Weights of a small mixture-of-experts language model, trained from scratch on English Wikipedia.
Size: width 320, vocabulary 8192.
Training: a variant of SOAP for the experts, 313M tokens, 4348 steps.
Below are experts of layer 3 (counted from 0) of a mixture-of-experts language model. Rows are named up (a neuron's input weights, with its number), down (a neuron's output weights, with its number) and show model dimensions 240-319. Each number is 200 + 30 x the weight over its row's rms, rounded and kept within 0 to 999.
Before each expert's rows: a language model's description of what the expert responds to. This comes from a sample of Wikipedia text that the model never trained on.

# expert 57
Description: Word-initial capital letters. Single initial letter or two-letter onset starting a name or word, often after the or of, such as B in Bourgas, Bitola, Ch in Chase.
up0,206,185,215,200,156,185,213,150,176,119,205,219,182,151,201,209,235,202,221,208,182,228,209,244,220,169,259,182,180,237,235,208,231,227,201,198,186,196,152,232,198,213,199,169,246,230,183,202,198,243,215,208,224,211,195,160,180,177,153,232,198,180,180,237,212,151,164,208,206,173,225,252,242,262,169,192,246,196,205,204
down0,225,208,177,212,200,224,182,152,129,111,254,172,190,205,189,253,244,200,177,170,241,167,222,269,245,207,180,170,164,237,214,215,230,240,223,161,164,204,224,200,144,219,191,151,175,224,176,193,235,209,165,205,186,178,167,220,203,218,204,188,231,199,124,177,213,181,168,178,189,197,218,220,169,216,220,185,202,157,190,152

# expert 6
Description: Articles in sports articles. The word "the"/"The" and nearby verbs like was, became in sports season and club articles, e.g. "The 1997", "led the team".
up1,163,167,183,211,161,194,233,190,175,147,236,176,220,203,234,210,198,182,138,232,170,154,175,177,214,205,233,180,254,205,216,214,213,202,200,169,183,202,208,199,189,220,188,179,196,173,185,201,239,200,201,219,235,209,187,188,202,186,258,249,234,210,216,185,225,235,216,168,199,234,175,164,191,185,199,224,243,198,180,246
down1,201,159,260,236,218,188,205,240,261,194,229,195,209,179,204,226,165,163,182,220,204,162,157,246,229,200,181,179,223,179,205,201,210,187,235,179,167,179,221,178,220,183,279,217,243,218,200,112,186,233,196,171,210,164,203,214,189,189,196,233,161,199,200,179,218,212,201,203,186,188,215,193,207,210,189,176,198,213,144,153

# expert 0
Description: Name syllables after capitals. Second word pieces of proper names following a capitalized first piece, such as Sz-eg-ed, S-ultan, O-man, Miy-ahon.
up0,192,181,214,234,164,164,266,181,246,217,232,211,246,204,225,222,237,188,169,196,249,196,195,187,174,181,123,183,209,240,237,201,271,202,238,202,193,211,211,168,207,218,206,215,201,182,160,204,244,236,190,209,222,214,214,164,205,208,214,208,183,240,154,151,181,165,217,172,187,218,202,187,259,176,202,149,200,195,202,192
down0,134,211,161,239,219,218,188,189,195,273,203,187,169,159,186,250,181,174,159,225,207,166,247,231,205,218,224,240,184,193,148,213,226,211,246,166,169,210,164,215,187,210,162,242,177,224,205,208,192,195,157,235,191,168,208,199,210,181,198,231,261,192,173,200,204,168,169,196,229,161,262,193,203,195,176,215,149,177,201,249

# expert 34
Description: List dashes and politics. Line-initial list dashes and table bars in infoboxes and election tables, plus political words like Party, Candidate, social, and -ron pieces.
up0,234,214,169,227,194,182,176,181,247,186,148,216,221,187,177,197,133,225,225,228,191,216,195,243,220,221,198,253,200,224,243,202,212,181,199,191,198,201,208,207,235,245,190,198,224,164,194,231,187,182,204,227,198,224,148,222,193,206,206,207,175,209,230,261,145,254,194,208,269,274,208,174,216,212,118,207,227,201,196,218
down0,185,194,169,233,237,199,165,172,161,234,136,208,189,225,187,193,259,249,161,275,174,179,234,174,172,217,228,215,226,210,142,164,272,218,207,269,235,207,215,167,201,192,180,184,140,198,190,207,173,225,180,204,173,218,221,208,179,227,160,203,227,242,185,205,191,143,145,187,202,220,202,256,186,161,196,216,207,193,183,183

# expert 52
Description: Letters after initial capital. Second letter or syllable of words after a capital such as G, Q, H, as in G-l-obal, Q-ing, G-en-us.
up0,188,256,257,187,217,178,191,239,237,181,262,197,232,214,183,200,252,204,192,212,193,165,150,150,257,162,171,215,231,211,202,205,228,255,196,248,182,221,218,207,268,242,154,280,200,233,189,209,240,192,185,222,219,223,235,183,189,167,211,157,210,189,224,178,212,164,186,171,221,155,175,212,140,180,245,211,254,155,202,229
down0,219,163,211,215,202,220,206,176,198,252,248,149,145,221,172,214,225,199,273,194,204,186,166,262,211,195,217,185,218,241,139,219,211,223,196,255,185,211,239,222,205,229,217,181,206,199,197,202,218,250,237,247,184,209,148,169,252,235,178,185,227,160,193,140,164,166,163,181,200,156,210,174,157,180,226,229,171,224,208,201

# expert 2
Description: Name-syllable fragments. Middle syllables of personal and place names, often m-containing pieces, such as Th-om-as, Guill-erm-o, Ta-orm-ina, plus first names like Michael, David.
up0,251,205,245,180,218,181,202,214,209,184,224,146,237,255,123,174,242,207,180,182,242,198,171,238,175,142,176,187,199,192,241,185,226,166,217,217,223,194,194,248,202,198,190,141,184,252,190,253,183,190,214,169,200,209,216,214,254,185,151,252,199,190,170,199,169,238,233,252,175,187,218,202,179,202,180,224,175,169,195,196
down0,216,164,158,130,200,236,180,200,226,213,186,212,181,197,188,243,287,212,220,230,213,192,185,178,230,173,158,182,131,195,188,174,157,214,166,229,216,172,146,199,240,238,226,230,151,209,144,170,204,146,160,171,192,192,187,227,256,207,181,172,194,163,237,206,213,186,162,229,197,158,155,231,210,250,155,183,200,180,198,152

# expert 13
Description: Pieces after D, L. Word pieces right after a capital or small D or L, such as Derm(atology), Dres(den), Dict(ionary), L-iver(pool); also did, had, gave.
up0,192,178,169,184,199,166,173,191,165,229,170,147,262,215,203,185,251,163,175,224,164,237,212,193,205,199,205,156,178,185,263,190,215,142,194,186,182,170,156,175,181,219,206,198,180,224,234,228,276,217,184,165,182,257,209,226,196,162,149,186,146,200,249,195,211,208,237,221,186,179,201,202,173,241,280,214,182,183,192,216
down0,254,153,251,146,136,173,172,185,217,260,232,174,121,200,218,230,210,219,166,220,189,196,203,244,212,214,193,193,218,238,221,284,249,219,194,218,204,228,173,227,246,212,220,180,171,257,263,190,215,177,201,175,172,198,218,226,203,193,167,232,147,204,218,205,201,165,200,176,205,190,146,245,222,242,213,206,169,227,160,160

# expert 7
Description: Indefinite articles, determiners. Determiners a, an, this, every before a noun; also word pieces right after a capital L in names, such as Lom, Laz, Lud.
up0,185,209,196,241,164,192,220,215,165,243,245,206,204,218,173,152,222,225,226,227,122,171,188,265,150,224,194,194,203,211,176,196,177,219,172,220,199,205,170,196,225,289,162,174,210,183,178,223,194,163,161,186,225,202,212,165,192,205,213,220,164,208,209,168,180,212,270,154,168,168,204,191,211,202,207,164,198,202,239,184
down0,161,173,153,192,212,173,187,193,225,213,160,186,202,190,182,165,188,157,242,201,236,213,184,153,183,207,213,194,201,201,231,173,207,217,176,139,232,194,206,163,242,189,234,242,206,176,179,191,187,171,177,192,229,192,245,149,249,188,192,255,211,175,142,210,207,206,244,177,179,191,210,239,179,178,180,234,148,203,180,175

# expert 14
Description: Articles opening phrases. Articles "the", "a", "an" and possessives after prepositions or at sentence start, as in "In the past", "camp out in the bush".
up0,198,205,216,160,200,158,201,218,154,170,210,210,248,235,181,208,249,196,201,218,183,171,175,180,227,232,197,218,180,227,222,171,157,243,139,238,205,151,194,255,164,164,232,221,242,178,156,149,204,206,155,158,192,171,189,200,196,201,227,169,215,136,175,205,175,222,196,151,201,214,237,198,203,134,211,224,236,238,200,109
down0,108,198,190,208,182,202,217,231,146,226,184,194,195,206,210,181,186,184,172,243,172,198,240,222,232,196,125,229,195,161,232,240,210,227,246,227,192,200,171,215,206,188,184,213,253,233,239,253,219,174,181,226,201,225,256,154,217,170,195,171,180,210,230,220,168,177,225,210,197,223,221,233,231,220,170,233,159,204,156,219

# expert 1
Description: Copular and auxiliary verbs. Forms of be and have such as was, is, been, became after a subject or relative pronoun; also the piece after d in dated, dating.
up0,149,202,211,160,223,222,183,247,122,215,187,179,185,199,204,201,190,159,230,223,232,162,201,185,163,214,257,251,160,107,123,228,215,191,184,228,178,135,241,161,207,187,179,199,203,185,199,203,201,169,221,176,219,254,156,245,197,225,192,201,195,170,178,222,208,179,212,240,168,199,245,196,170,203,225,192,207,182,224,164
down0,265,209,188,234,202,219,250,241,188,211,217,187,174,203,219,177,258,209,234,235,239,173,178,160,177,225,154,192,225,196,148,207,253,224,213,202,186,193,225,163,218,185,219,238,249,229,174,198,187,170,241,193,230,181,114,212,172,184,192,183,185,197,247,183,212,243,169,200,206,233,194,200,213,246,169,185,255,142,187,245

# expert 51
Description: Chinese name pieces. Capital letters and pieces of Chinese and other transliterated names, such as the x in Shanxi and Changxing, plus status in Conservation status.
up0,180,156,201,247,232,183,185,244,185,194,219,241,159,184,183,233,210,153,216,180,219,195,257,192,239,171,223,249,277,193,221,172,148,188,216,211,193,139,174,172,193,179,163,163,198,204,198,185,200,191,202,211,209,219,223,154,171,135,164,192,180,143,224,238,206,144,225,182,174,185,279,198,208,184,187,214,205,205,171,147
down0,192,207,215,162,268,244,223,176,168,204,222,176,177,195,205,200,169,182,237,177,210,225,183,227,156,211,199,182,217,237,246,203,245,124,174,181,198,244,220,234,192,172,188,158,219,216,214,230,203,185,200,223,213,156,199,176,228,212,156,217,189,235,169,170,226,157,243,194,215,153,231,244,209,192,183,175,189,157,195,205

# expert 56
Description: Initial consonant pieces. Short word-initial fragments of one or two letters, such as sp, w, f, h, d, starting words like spouse, hierarchies, wars.
up0,171,235,200,189,241,143,221,199,244,197,165,154,193,168,254,197,151,242,192,213,164,212,198,160,192,204,173,186,184,195,206,211,230,210,191,209,174,208,228,244,188,218,172,154,205,201,159,210,171,205,204,207,213,156,226,187,250,201,231,258,237,199,243,161,279,186,234,183,193,205,197,245,234,235,204,192,251,167,208,189
down0,164,186,215,234,230,231,125,200,237,142,190,251,264,207,201,199,233,169,194,197,166,193,208,197,222,168,185,217,164,177,239,126,196,193,210,200,197,227,222,209,227,213,183,200,200,176,203,200,186,224,221,201,210,184,195,179,271,141,134,183,145,216,240,203,181,206,147,207,177,201,240,204,187,175,191,212,230,215,146,214

# expert 48
Description: Pieces after initial H, K, T. Second pieces of capitalized words starting with H, K, T, such as H-er, K-er-ouac, H-ey, and single capitals T, H, S.
up0,232,200,176,174,177,156,184,200,214,224,224,165,200,154,216,211,199,223,209,221,245,204,182,219,196,221,236,196,189,239,236,207,204,204,218,130,242,197,168,206,191,212,173,219,233,199,200,201,217,242,214,240,151,220,180,228,232,206,210,179,246,236,189,186,248,193,196,219,174,257,207,116,215,218,120,189,239,254,198,191
down0,185,209,200,223,171,189,223,149,222,222,152,186,180,203,223,191,222,239,227,216,240,213,224,159,239,222,224,187,159,177,196,199,240,211,192,179,170,239,152,179,189,217,191,206,151,248,151,165,227,276,246,234,163,237,196,176,174,195,190,154,149,208,168,201,263,216,250,197,184,215,133,202,195,178,222,224,235,238,191,194